Weights of a small mixture-of-experts language model, trained from scratch on English Wikipedia: 64 tanh GELU neurons an expert.
Below are experts of layer 7 (counted from 0) of a mixture-of-experts language model. Rows are named up (a neuron's input weights, with its number) and show model dimensions 0-127. Each number is 128 + 32 x the weight over its row's rms, rounded and kept within 0 to 255. Numbers have three digits each.
Before each expert's rows: a language model's description of what the expert responds to; "mostly gets" lists some tokens that are sent to it at least half of the time. This comes from a sample of Wikipedia text that the model never trained on.

# expert 6
It responds to: Digits and symbols in geographic coordinates, measurements and table cells, such as °N, ′, ″, decimal digits, km² brackets and spaces.
mostly gets: "°N", "′", "°", "″", "″N"
up0:110108105113157135041107088140131092149145124133121140143199086145144176120146153080139121172137112155147154051170140139155089029093117125180119140122089177104111141117060145131112025108151122125144114127129128140107153166192096194112151120131159085101140116127190116116158120156109174167098133145094139109102170154142093188099118145153168152104154067128153159131156139081100120140141
up1:126120137141142126143130145156064137172100133149150121076108117151163144097094191089098140148134179124160128128108125153219102173133135106137129089117131113086129135088129159166102089109143118181207085076122172095098119148114131117109177137150143098186031103133103098106165108071103162185075127137095129180134208161094099137090159107132157144115170057101118110097102136125161121132100
up2:132123108131173089197132201115110099090117149139157103136142127101150107134124107141147102181156116138118107151093143119179118121128142124138130108089156107091129125128092067166068142128094154132185072129125073058120097156107229110088090156114139144182100201089141119120107140118129054123119114080107138057140108162133063115148129097090147095125158133210111122118158125107100118186166
up3:095142147089121138144131140121161123111163178130180211128105111101120103135091106109110112105163107098136133133192085149110178187128128098129168109152121108155107123172159125129185082131069112110034150113109112093091102095123104111108174162115141080184187165131128046120134141126163127117180110127126162109169104103050110189087137140102175109168157078170138085128097147130086158158131
up4:111169152120152084157066158144132109103080145151126132059128153133136134085066120134135169129161120164134129037111118133200096165132125136148091102161103179195161136162182104113117156156114114059159112118126070161150134173152130071096147170125129104165129102140147090111154127159097141103124111141128075072100113134095096112080183085169199111120186174131074124108093131117140154091122
up5:116148131114170148127046136116077175157079161135165097147108099133145110117107138054161130138101135123097162116135136174111145108135121106126093145165137157122133137120137147125099135104085161087220128075155123122124124113125132173159158144071132111091167104079140161174216155158123115103181120165104130134222076118132083161076145110119117074169120047089144126155132179085126133172124
up6:164121066195130197151178097148157102130122145107118156150169191117184073154137151157080145124128089113158116118114154110088058171157188081143112167088124111107112171151137069183171105141112112119162160130086154144166128113135129086125096101094151126156076129105131107136076124151066121126160161099136063113099129083130146155145136062147141080135104126193120141112185086107103092160117
up7:148093121190103134130123090107088087146089173082169171076113084087109143106172097135136117170125133134088125045153145126139140172135159068148112141117144132144160117057170148135188126113195090119112138131114106180135101127111144171117105075167131150103161130166125124129142147183081154121112080144136070140086166114119155161081167052179166164139200079122157089163141124121113158112115
up8:144080155094150130111089101165136125140123152168134133051125184221173127099111132089156092123137152125136052104124129069138103078150199199168164106155138102151158139079157028133127168079156109109110113104085126149084130118104108132105077118129147134131139127125129147188112107134101144150115115135111125156158109093091128111153131104156212161147143169129182114057131130145105169151114
up9:119164130115094123086133134076107075144105136094172130161152134115100103152128130153060099124158114107136117082160139148150154096147126128143107162140160128183112077112115119125145099110172153133078135126187091140154125159093113114200175203209135124120110131182176152095107151149115121084137140160124094154146107187161058177128121161111152156113123130094073177135078071142042106138060
up10:118146133045171101181119165161082171096159164117146139158137155132119141140127080119089121196153130132194166138094111116154162061134131179082140157160091067168162096122099132106151139137136102107137128120087155138083159146092131099100127075121090152171112139055137123135147157149124125133074165126108099099082170113113111147167228070093143141087124077155145106183118112136074106146143
up11:108092091176153143102104106093184093106143100135163169146152141132147054079181136158124164125141102156076100134116101122114141132092144180097116127124129114160154145120143091072152137112098148107162162125143152065153175164113128162095083107140086110133150165133083115139124157149090113168122108087075172128131100085140005119109192115166153112143153123120085169160084129124158170072199
up12:118116136127131154109127178187124153131102192091147092096143173075091087117106095100159192115104139117150184143128148178126119076150170096143137080151142124181165106095154176112142108066116081110092125132102125107097124038097189184098082158152122178170118140088191128177125132120094110124086131183146141159136099100093099083098122133156170096114048148134156111139101134125149150152128
up13:147100145142096185133107140150155110071156196144148162196128111159157082056100123190130140088142192103138144103056113216085161170170142124110135127134159172080116107115166099114206049108170123104127145118080128108105092121108088186122144164071118098120124147154132103134150139110125114092164120169114154147100169119140118152118137122156191138154121077144089101109101125117094117129154
up14:142118118093136150104117132101149097182085194131148137086106123152139155089136093142117157149143092105122157093132084115132109177090102153185108103159163180091172093147087076148146128104193080182121204170129107118070135142137206161117125109193081096131131073092108065112119129139137168175113118123114202125109156128113109160133119091113102159131145158158114075162109144117071151062133
up15:153092162168096178090169131150079077118129059097123120041162129077127120167153171072162157129164103175080143116104153187142200087112142132112122075110143130197190161130094130162107142170137160130174108149097126174122133121110128142175081123169109197132131137154144101125108157143090126153113130117151164101091125103096083079141151072149100091120168140130115163090152076150097114139144

# expert 29
It responds to: Articles and determiners before a noun, especially after prepositions such as around, of, as, such as a, this, several, such.
mostly gets: " a", " this", " some", " many", " such", " several"
up0:132170115122134166149127137143092094125097065101180126171124092177142143074142132138134044084111131170109180136135169140126085131086054134125090146122084114164143097155139126172127122119135152096145094154101105123139037133110174103122180146138134105103142134138083186109155131175126088167127065102174092119155157124107157070090210121153148131165102155132126100091205122155116153177095
up1:155196136156186156139084099091111098122077103157152135146074129102179119112174112086141086160145127189102152084140089133185086117100142213130105070156094115111150193157167127175079111133124124168114092133183112162122145183153119140101161090164135124146149089138096121089148118138091092089137129092122118131104145168116091126117184124123190159179137125119149168121116171075121105050113
up2:172090119188084157099174104135111102137117124122123208120112140154176119066116146138156123135114115159079143083196094145135168161162178156150172161120151099116067176164125128044058101190109093155132154122144119068155140147124152121103108080120137128138105112193159166122090097127151091174187109090093124131088134127151131146126109139092151076118173127111183111091107062114114149149134
up3:209113078159128131095168105095178116139160131122098109073152056131101122147141086092095184128131132104135107106163178094120125138135160198143115151165097202159110123088113102133125135142159133094139117131096102171122082109115139150172148137157112085199134128139191100149093158128168099110138108118127124098106069164148105161097204086093125109095176139113164170086139209106111102096171
up4:126125150103140126064097133135123146121062087164150185127095119082125148081099091140115127132111104130193101094145175163196049099159116081182113145143170075113149139130121093141133146117167170176147103177150071080158146166158196112154081120147134113173114130087138160098158184118099162133157151106152110123093210090129107125102146121086211148151124107145136118158115147121119163082134
up5:124139122150102124148122171076094145066159121133101142103160158026093141186068067095096174103108069079089109071125137166120124151150150164107112176121131120132129155120107182114154133125145172101092082200159149134141133114113136115153159146136086166108120127049123110122045158159091098163138115136159155107138117147137138146170126181112148091125117147165170080064126129110174103148171
up6:120095162157167131163149217097132094124087175141154146090186073067164121135149086110145181111102116156149113105092117142129179132147159102133094134126089103123109099090139179137138142119101150141122069112148163184120076119054144161173112128050153120116082133107164133163172091161099111086161103153126127117196114130172170106072092116096080109128155114134136140163119112128200101078152
up7:094165176122078137221081133123108116114199132116149167152096135136142145094075139152118092124146168121182179100087077167193101128128073172160078122102158091102102119122097097094112098126126150106127115111071122139155142127097117129126146148143152153120109091130095192163111216135162136141148079130125218127173166089163080129086091114139129150137102159102116090113087118150179100114136
up8:164100117126159145120160136121128131132138178132122150126092135081160126126138132127107115178159133132144110134148155087089152168134107057119156204149150106102175157072072104157183146153082115032105223091115094126115097049110102089164082142117156125139119171164167105138148118199092171147151124082149111111129162131132142155118118118073130146083088100081186155134062139147125112124110
up9:159137111182110125134125110129127141106108146111068122182098050168159113160113118117121073109164179171167155106110146117126162127172142115172121185168210135117108141147094127158107074143135164139159143125128160079133052112119159087087169121114117115114153109131112150154129112198111150114087097122109147105131176126139154086092097177085179141123125066090175125047081157087169111149189
up10:139156090126132153099089152173112190151183137114126140117079127090122086144085127139155168105147144145098158104149177173162107101120139201174128101129165122150079115106110127122129088132097117068112145073154172111148123157065131201132136120088082146129103047171097093132080157131157133124190121169163156096129156128129175172119181091133173093140108151115169136041081140178102137119120
up11:130149181147123096087114150126096168126048091125083109152185139156143146132141154111138110154136202121178190097061136074003151159137112081140124138129134092134175133128094149157167092126091146106131110134114148152129072142074127126138135125122133127149128205134176158110135120148096147084137083172119102152144178116103122175087109130150165103198123093132155098157121107087112184107114
up12:138133124166151128106149120118113124151122169137157063133118116086168113104154135139089104093221161143151105147142159149114123202162123174120149152129097082158130087120082100154147099175127112122129095100068103071116095123121118129130102128160103126148124161111130159152082149161109056159143108143080164152148150144075139064073176028135080141165096186147162186134140070171162140109141
up13:155158109110121124089104090089129173106096166141144107149113083109120142164116155129119146087109148141085135120136180099180146106138170199135075131157151100108156149147143155161144166074136127156119183018074106112104129136073116120092141061139083136103145099125138138185138144179166136144139121140184136115015168143194096177152106134166089142134076146093128149124151167146122143116124
up14:073129133130121153171137058180148167114094109098123137124099115115082097188043183121139095162075126136122100139137163212123141141193132109139161178103135133090147124123153109166143198134079091085148114138125166128104097129129172106125130180197120129096112108108098154157106134086102136141184162120195179155109130084186073099175123121073156106142146130093099167137102114098130118126114
up15:124163142143133125159119094170123140205131048189094125137179170131123165146161110166158149135097136133140155102065148218153080121209094157234111089106186071110117120133100148132140126118137088117154095123091084128144142133115116153130142093114129118141081070095148152100142102145140078101159155128130169118082146112103097127153120081162115102157131138140117103092142127038152134130095

# expert 37
It responds to: Month names in dates, unit abbreviations such as ft and mi, coordinate digits and degree signs, and number cells in statistics tables.
mostly gets: " September", " November", " January", " October", " ft", " February"
up0:133071125146116173161154129102056123126123171081129180108163156122201102146102164152146104090119033117102111086117121180155154122150144075162142160135122135141166126106162130147161151149113119131110150117125144149130075151062058142133132119087143149064145155153109119211073156131125139112125089165115093138193153103175113128156131073155144178131063121124146118106161097166071127181111
up1:086147104159148223108100126108109121107178196155077094142116116091115093170100114047098096148176105150138139149147116160132118111089167139172140168076118163121120125139137134148146111153099148164143123099135143135136100142112148168161150125115178160163125170142139047091106213179092117174175122149107156100076117114146102165134104130138096132067195094087119101080117128100054122124133
up2:089113125135057168135121089161111223130148036149124083086171128172140093173099170147100158119180143201094097116158085124134169095091125113150137171193152193159213109128162131100129117112097116137134152083085103137135103136105129155151113099146117096176114135131114143112099099153080161123075114082118101142107093159142134163083160115169101106170112174145108140105099109104106123110107
up3:116152140091069126102103142084127128107084110173114144140142165135139111162129187122094116136098114141139213115139101142116118135165167113104164124090130137143103138086133124125168114152212160105197097129103090121066147085095119179156133126137121126128176107173034120156067137177170137169119141125128162055167186129131099135141155155178172106099166122127132067064130133070124106081124
up4:105118151161138102158064108132206128114107134051136150141138126135134145136103188147161147106118137096064124111152142131095155120142124116147077135133141200147152122147128078118139120084136123142119160095144125154154201138140134176122102065173136136109091101160157090122141117163071076166094105180148111130204173158119116142133187105147099087127102133113080064160120082086033126112182
up5:190140164163104131140148126132140099104070120134142131112108093118105164150103152113102180133105115174077105143107128135138098127208178145106165182120139170120115168130135124154127115139164113146115184099118052135103090132137140115092077099081204080067183095131111122124153116150146119145066131087178145161100127134121158162036105119099102155089128112101224101082112169124126149147085
up6:078153038180180188101073096144138090139166106186079195112175100092157141156140095130104114160111109097125161137123113149116077147151149219116114151101175157099127148105100146156135100131189114088118136153143149124105122092135104163128129143119124120144102116152111121145172099214150123196123154135124105082094161122084120099166118075134192069154115164086156113134145112109088101130144
up7:118138117147105157075085081173085135147093168133141061140193136102125151164105177133151056086138065134112189153132125117150113125142132116139148106165146106144103116132171103112110068138195140184198099163128083068138121098095143147121091112207116145121137127126122117168145142138120170159075179084148076102127090100083153088186151159148145112124152093130129125137079140118074138060124
up8:119128134170135149127140150164111094105149167112156111109105098103191114195138145100117125159153120157154170137115099144173165125170172143105175118135120143110149131096082103083111106161153092117142189102136170089094088166113146105045080069190156157149126144126171119144130175120118053137125077143122054154072106062187137130094127129130098153092176146127141072101128134086096159193152
up9:119120105166129152114123153101081111129084068110161077165125107206100147170153131091149148130106150129175168065118126112087204134190134130125150107168133108087156149077107144091151101084178150120107098116130087147083165097162124099159137106149135124153168099146159176110174155176087065111098095144142127077116166110107129125096116159134191072176167083069131150158101071098126155143157
up10:102130167149164144148141123144098146107089155159099128121126075095164157163122099127127083167143109113166144137050141107132148110124120126099122106100117100099071107075062125163072114145154173157127130128130139156127158136131144196101099058174109127208195132143096100162143063134157177146196116105114119161165103100108145053121149082149109077109178125169180099131094102120189083140126
up11:118171147114162182104140100199164107144084137148150151101196163122130112190089113145136104122105144128136096143139109167140095090146073126068154162116152159087116122131103096129152099113129122107128168110053169135125107150124110170226123012156084148150109124171103153125101093164137130142141132132072137130170103093057164103147115090188111116120122104107169087088122124111098138090165
up12:234181141178162173164142059067136126104118077128108094099158172100155159134096178102132139116168137140134102124144182146125059159120076090160127181133176188121116128140159107132160103156154170099096107156108152121177067152081121173157131100085132093165154106164170133110119087105120121131120150098131118102121124137185109132107150111136140154156134092117113096126052073094143139133071
up13:166119107066167178191088094131158093092090141137133118099096172146128136173125086113145129136076151145109152119143179090104142155179083151105196134133125118082194108163158114097126071172130166133140114095163096142138135147093123098171113132150084163160139043157149172138121135097161035173136106056119121106163128149123157082085118133105111106105108108144144087103143103099129089083178
up14:194104140096124173104094160164101125179122088159154092131126150136122174148092212120144144077129121138055185066112121071078114081107133134130119106129115101141163131145075154171066146165103103155113136128137157132135165141121176108142137058116086122206104118116123156166118104134052123161186139150118111108129138070141104106132190115113205136123101131170164136141135098082116131080126
up15:100149119170151197169123101139140086151159150122166179114144158159121115102101085127137152101087107102174129097111093138096079155114095191116128125108164113097191147106114154044083091138171140122098159131142162104066162110092108141185096103161074145134173167168117119145139114106174127126118100153145170113085125169167113123126176125126174074104091082114059095160115090138081122115207

# expert 24
It responds to: Separators, dashes, blanks and numbers inside wiki tables of sports statistics and election results, such as |---|, —, −, +, 0.
mostly gets: "|---|---|---|---", " +", " −", " —;", "|---|\n", "|---|---"
up0:067112118182105140111142126165144139168069108079151115141169144140095187162187194123133081163123165136132114112111102187150125159130126150088113106148116123124094179093133127170192083102099151148075155140124122163194158170085132109089146088141138066176085149139098106159087119129165112093138128134132109105116123166057109185130110083126174136123094188084133042149091114144113123119155
up1:147102098148164163169108183182118104127146071123121096095116108062135165148136192138188152149107123183156118122153152123123196119189177108073152102155053160144149120100158160208132126088112103120150125155146125070179057176112185140137078111109149104117129110125135108093124136122116147165135127174098116125165105195070089098155137102177128105142102112116154126104136142091098172145162
up2:113111128113121202094102112167144107121152133144111130144118153080101123091148172138129148148165080086162074116130175077134086093096172148102174131144131098128102140180116115151139108106153163150120153088100186166119123147117153184064103132182106117135076118133125186118156132155102193120172169086140132121171118157091111064131081210080152137189129046124127073102070134129124160112119
up3:121096116126109143152172134072127107112165102058035122110105148121135151124125098104126159111099132163128149153189183149168158127113142122154078134137134105154156135119113103093149100081116064116138117167059141164172151101117195153120125104171150150070134145059160145190063169123127105076087077116115135109143165114163102096092087150194183113155087169139173127170122145129097117157145
up4:076155145129150108129151095145147061136093131076125127216080115188124129153077117126086157144053059118135081142146171179122081130131090101116120151099170119149065151098217115119119147087162059118114191096149096087150106142139146148169080169149104101152167169122106113159145137151101148112099125153128082153144117158134163141136155134140150122082148124099168084133123155167082164118167
up5:119124114212103093132087126096090103146090101108103146120159112118173108161188142104107094101108124134140165169148139134093124171104137110105102141151151086114193110116133141114175152109065122100158121118052071166121067131136161147129099141113130030121093155179135100147114056105126142180151155109132078069109138119071115142141157128180159146111116191122207121133085118156101082125158
up6:079101105126059209144137126121125156145113110039133087118144077160151067151162065092141156130127122127097169152166173138097141129109109073117139165158146114150119133105070138107131057070159130091118134136136125150080086118093162141153060096126106158138123098126081172171143109155129160160136129084172127135188118141118116156101101139153127138073201087145171091175146098170169110137130
up7:119112142139121133114154147094175124134138095089160087185132165173163109131124138155160195128041060117106119159096153108115161139118166145120153116151111108183148142073032115114144135109159063155136176199074116094128110119134071173141170087117174137119092111112182114140112151158168104113070129120112097093126168124124127147179092118170163136105101139096157095109103147185157066152116
up8:164172122128124139122075104124097164110116164187194125160179129093093136149140132109201198123142067098124180091137114124117144152119153170128160162124121123187154142038121171114133140112109102105128100044166128147134140140116123125091155155063125070147085122161118133129086096175120093148104185172138118155115109120130121132099192147156133086177134102074080172118149087128157107100185
up9:178160049128147090166161176121191143170075091106141129121094140103168100101140167115108123115196084142139163172178096104140103100071117062109157150131132088082161069120098127093142155126152092083182092194104129144079107146125119171177145084153153102158108161101123123122102146129123099137165081119181097108116120168130117150130118155167153110109110136162203108142112152118136054141164
up10:166187144108063093140125140175118116126108089098125089086071118077152098151133133081193118072134136072182152106124132165169133147096130127133113127122124154154132100108161142081164125098091087076111178092061132151111115137158072155194176119143137087117131119170082122169096143168062109112186179139099159111118161136173074100124135148144155149140139141118134183128138152070190092101128
up11:188147163189084141153174100119101176105115152129078116102121108100153122104166099114125139118118124165165115083139204124075114193105146097126185196092123053113121130091160165092078115104158143124095142197063101102060051143114156123127137117107118148164140171109162121122168149142079092082105116126124093132125176165101168105141114124149160100177141108160139121108106114141149135196133
up12:173104099159145080076145145088113094203115109124108099159191100064134123130097134168162156123128094134124169107099135137129147108133143133144162175155167139159138129121112101104178127082174063096186100153157118119061129137144142127158138106118107103088163103055173136097119137139110126199135102175158125107142146115081104023129143154201112118076166151176096086146119125127139167081124
up13:143161169137145133069104196105115114105118088090145131152110125135132181157127124079102146120123131140143170138123131107064169196143117069120128138119097121084121075167127138120081105087137089144116122116087133136191130125125129146172161110109050162152094096109133156169171153207136133094113169143144170127130141153141063067048128110101117177140116151139150110226125074130093130178096
up14:136087158169098133133085127143149182182112133090147195087115145130143115070166073135148158144111127117182125129162110169184138130069079129164105144205092081162126102104161154140050134127120135099168094107136157168118177140093147185158151151149158077154155097122133058159114121083162123141159122069142073104117105108144064103144094139162104158117094142106181194134118107114136112100136
up15:168129109205084101135152195123141170147174087156135080117153123076123132125125148138099158134105125140176097099109141119109124134133132132125186192135152195181102144135080140172101113125137095154192151079077103134131085095150112098167111120131143118109140189111082121133092089120083102127166148151081164143109162178060119153065152066182130106118117139115085137188115148094172182094129

# expert 11
It responds to: The "st" piece in hyphenated "-style" compounds, plus sentence-initial The, And, and Street in addresses and titles.
mostly gets: " st", "The", " The", "St", " And", " St"
up0:135123068164156194116181139119128132113145102139142130146116128090108140125107125148104143112093193100160110134141072157143110187108151135108076119051166063180118104157118116134102114104096173143074152145106145130200176128121179158166132076121181106164035139143103094082128159143147111124156118196100121132191162105083147112104139155181112122119156090102153123109096139140077099137064
up1:210128152149165130102155132124094132110082151148111166160113103084204084127166176152157056094143105122188180103108067133168143167171161104127173126063153080089127119114130104120138127098148118122143132161157141133071130090127185122079174121198127129127063117103140098111146123152121111148134129106110105152117139131173117038134154120159180146141154141178151151124106103075076166120085
up2:169108123129122139105155137145089106091133152172127126130176183065144090104097110142136109140139162108134180075108106116119174153140135165098118134063194143165158169081139154117207118079079096124208152116120110116098050105103140112145152117126186102107134108123124138075133156149179109155133100122114134106125139119095029119090126171201153092169162129187120100106109173134086146120111
up3:104174122093169138163139074149148047157104120126106127103161107108151171105114128096128107140124152111173147167176147161065195148137128101150123078119120072113109147126136142077126113134117149091156144151113121178077139130145185164136125131099174156130173091183152176118074190123099125157167152094133075135098139142105113104173116175077125134148140091127154144140077136162104098050027
up4:124133144154137116070123157125122117093150104088180176149184133122115096162130112081168152135096155151152163139145146170155134110150140155103110094196121086162100204104097202098089092155110131097083118093079106152140102107133118158129143169138150163151175065167137182067094101194100103200093057156109123145122142091110174114140109154123063114111116108108125086134138083110137127141065
up5:088120118120151167152159169117135130174125178135131179143098158124148123160191120146048105146083066079146110152144061130111149177144150085023100122168077164137158083105093155122145137132075102174152100067160101143076087114125162145178090159144162070135094166128149153113158158114118133140121147136137124166116111140096138124161158119095178083117111123163080070131097163142150110085137
up6:147131093143143182156126101178164140104134101137142160089088079160147134133171113139125102097129183092109067150121221107125100103172119151161091129112186124098165101079110181138100146135131143089148174174140115133123133096093129122208150106129126101135102112122072095088064123124140096150101219080072150085101129145120110125135116165178120142167134175101202089139120126164116169122177
up7:083124152133081141105169098102135039134115070188115138127127125143095090133162165116114137139139096107234109144100157149098135166188165124176180148087096205132129114136174160189225149175099143113123092159129115127205128153124109131152114144137160146126158157100151113111111089116116134136123143120102130067111086135132151071098072132164114089084095099147155117118111130095102111123155
up8:147121021130103133087150136143042142130146107140088241082181097127088158102111127184142180102127098131149123092139120106115151118156161105146160176071136150102182119170180116108117108090154090137145138117146122136125120154093158207136081145136111122138151084103065132075154135153153158141131199185123144095132152107125159140116133126105118145114100152110133118066174129115091091105131
up9:104122118122100141057084144135185046135119143102113147166102179072158192096132121111142131113139112201092144174114151139120168127173112155153140172108153155120103163093120151081126149127187136112129169108148224134082091108150084150155098092178092126197178114107136126121144151116068160104146068076161123090142074135096141150099110159131153085111131117079138113127124159115074139146151
up10:085142061082134151136170140136116155098112173180157170167174087125077114103136105162089049130099126160093135108129078155133155151126116132138081116136134127108105135118149158180129145118158138146147140101116132179152183078116138137137072109181192157117120095131137138080057160122106079102127121131112116122161151151088079113124126112168180130146119044152173181080205126081155072131105
up11:139097131182161162152107129123158142099181104105174159118129085119149147082087140113072145139124175165121161108134171143186191136137136142102190124124167132124073110154115084140161114124084086127130136143147066156164116102142171144109090140180140066139083065117162103181182119088092121103131092105152151096096169081070121124119123194121179122158065067146176129121092134100108140077148
up12:120157156108118066088108128169145168131129109120127147122150048100121151169150165114093138080142097099188155107073114149098137094187126081116134161059147125125190084162099121120161135118137115097137129152140125131115162111107178075113105141115148093131142181142143096148135134119099119133192127080162102127140172136052140162119116097106255144133127089175150137115137081164173115137135
up13:195109153127170067111153044194110102173085130157097169127143114136115153166169067089121117137173123162140153141169152148164143162087105142126125070141198112152124139170113090062071117173179132117119116074131160080127084169186109120129113087141127120170111095135124090146139092140120142191123198108169136113180150127170134141095147119162120094128121117113108104090105102161134071125098
up14:153118161152164070100108131094107136205121210160087159108208143153132124145132144109084139124130120148168098102190085164143130126138118089175127122096138101067184154102166139033159185110144135128142110121129140146157144128120193065171124123162147098150117084134111097126112163147135083111163091082140054099114111086157104134121159120165130094101072184126144114081132137138105109083118
up15:143123136170151089149097160130138126125149131162072079153157089123057137138077226170123128094125117162123139146100127128138128117151057126117092198104205111117148149173189083080134187090084089119129121184137176197125115106110142113117097105130132189151160090121074080117147171181149152136112151117131105141176151134100121116088157059142140131084084115144112164140124132116114088105131

# expert 0
It responds to: Mid-word pieces inside personal and team names, plus digits in tables, such as R-on, Al-on-so, Kwaj-ale-in, Fresno C-ard-inals.
mostly gets: " John", " David", " Fran", "on", " All", "acing"
up0:141149085110117147170142099175147165152112139170096119131128115070126125088089074164105184109110184091142143156153113151108109141109166114168148122132169194111099086091112155081165121099112079137140156101148120155103167100104159157146120081149114150109145141076118092185053161122117154198099168137171082095144099160120091174159125171164134110060117072099148075176154127095067105127156
up1:169037135184167124145142066150106158128165108141112149167138092111111144141115098108109105158069165155221108107139123108166116165147129143115136176099181088104156165088120097117091152121090121163140170136068127140160080084092124160147204144108143141126187089139090107090123167173112103175119130099078104102114107099158160102076118131147140100111109117093185119156172106159154111121064
up2:126116136168129130110158129200151131153156139103135142063160088094106097125104093124102118105199111143103124050177132099188116143120103120154089116066167121107099074171146155151138073101125138083190110097128196103135097134153142146124141133138117119152084131073153153123061160114155169136152141136081118141137156127137092139115173067147162096180195097188111062179117147127122149187138
up3:135124123125060135148092125127140160170143127145155170184116158100122171174137175052078114136171118124146167118108111155085121155109109101130148193128101118174112089097122142166179073140160194122094127134071132084152055168110102101154178149119123117168128153133141139106163131149165098173158112126105104130093128118106092121124195070136131104130192182158102058108152071072145168157130
up4:158139079144123167104125146117177121114077154130101157134132123071119150150106158142135104084124161084102149118152120166126102120098143193150152180097113174111092121048164172170134153104145161112133147167138075088097132050122169149079139181098126131130159167145134137211127133149158104079128096135081153079142158120173198150077125127168115121149078118114113127083112113194054098100144
up5:124105114142104130059106160116127133125085162127107133120200092096090093077115123129119115182094135146168152129123127116106101115126139115141187105108156127159125151133199095171117117096165109134128143131083154104142136117141124151100116119116146139112173141166059113212119117092117079195181090053131133135139140099146117160147131126159167198022139087148175059160182140125097093179116
up6:114151126087107178139056125131168105156169097133113124166149141143156160154149105100135103099106118167140115139148111136128085148154082121175183101090083128231133137124149129169077089141081142148181155167165151102085135156138094108130100138179176110081147125152128106217113147151066039103119114131146136117152102141140144131090193069089095116110158126166099116100128078114078133158107
up7:131215125163103169180067107123111119135132111090162157158097129110107163144024111166121094183122095142112147183084102134080121102137132064114094096146155130127120058182151118104146086087137149113105163103092118173138153062158122154124124121125087067173171166181141116158122140149134147142135141113136121087118143117112207211088128133146157108122100174113080136096104125116125100151123
up8:143144114161124099128113166180155145105119109111141122134144099091117151103163154156115074134164094129147200122097133088192073138087105122112132074147125198162088145093138152135118089120180110143156142109142160145081114153132143155065124112169098196161131134086141160132156180113080072095123131153095107054096165114131204153090164149118150086091150119101110043123137108156125080062150
up9:146124149104133140160101155196116141129147181156109109084163114135153190087093099142143122116097112108067130049099066132120132129142176099075112108148145139111120118100173133184075034130168153112149188131150140090140141112128129115141167074142188112112110132128156139128114100159071099192144143101097112141115157127145130164168138116081150096106186103171120051068154142134121084181096
up10:173102174145139175161148145098102087105103151196115159126133224157128169094124071116098144105138103188120114078055129103101134135091117084167152132138181147112142143158070115099146115139201137120139153142131093139092143153111114177130120087155077187097084170158185184083108164134137090149094121104104124104121113165140134152112109143179172135107114089149080086180093106117161116165121
up11:124121082111178204148135100140134061133098128095121131125128160137136165084116125109223115117112131143134209107111137116172142088114148089120043092102139058135120118147125171185139119144185065039128155118107139160141143124115146125116119070175159154153134128134126131112124110164134057179133085129130124132079142140125084106146177149089087114151175147181176113166119106165131160160122
up12:068144148127078138157133163130114112144110130178137128197079164089176125123089134165057165148113110129126120124095120167131126163119119102092146176110159105106105051138160091161125082168114139176143062062160108153126105118131146179064191114191138133130127174064117074210144101138098104168159125174086124115163167093099098152093143135135137143146142105115154108098149140134060131123133
up13:119192075143111149126118086042144111143142144184118087165158122116102168082118168075081124099198170119139122107106117142137128178090089147132089173097148154174082184115134079148116087086191148135225124140074114124090089110126158104093086122097092097154117123161108109129156155132114098173121143137141138155098144132092117107105163123192149121147101125170135071117093087113160145169097
up14:146188094184096113127112131120154140153109106162087088145131117149090148042118160072126137132104089087114099105072131154135099155117149129132096114098192158104131172130133205138120104133101148095200148109169146170136134107081137133155177137162135098131092090168107163128103213136115133106092105129079055119083123121144087129137139080121123107086066151156123149133170193092093095177169
up15:118141119148116101125185173154130139114116137157160165135187125135141177055044125134160159079115176136165102206097090178187145120117194201143182140089148138113110152140134114124125114095116091085098109127062092124154107094129123174082138113097109123088115125067107107121149117105127175169116119144088175113130142098114148124138113169168162110122148138123177109083139084188114127210134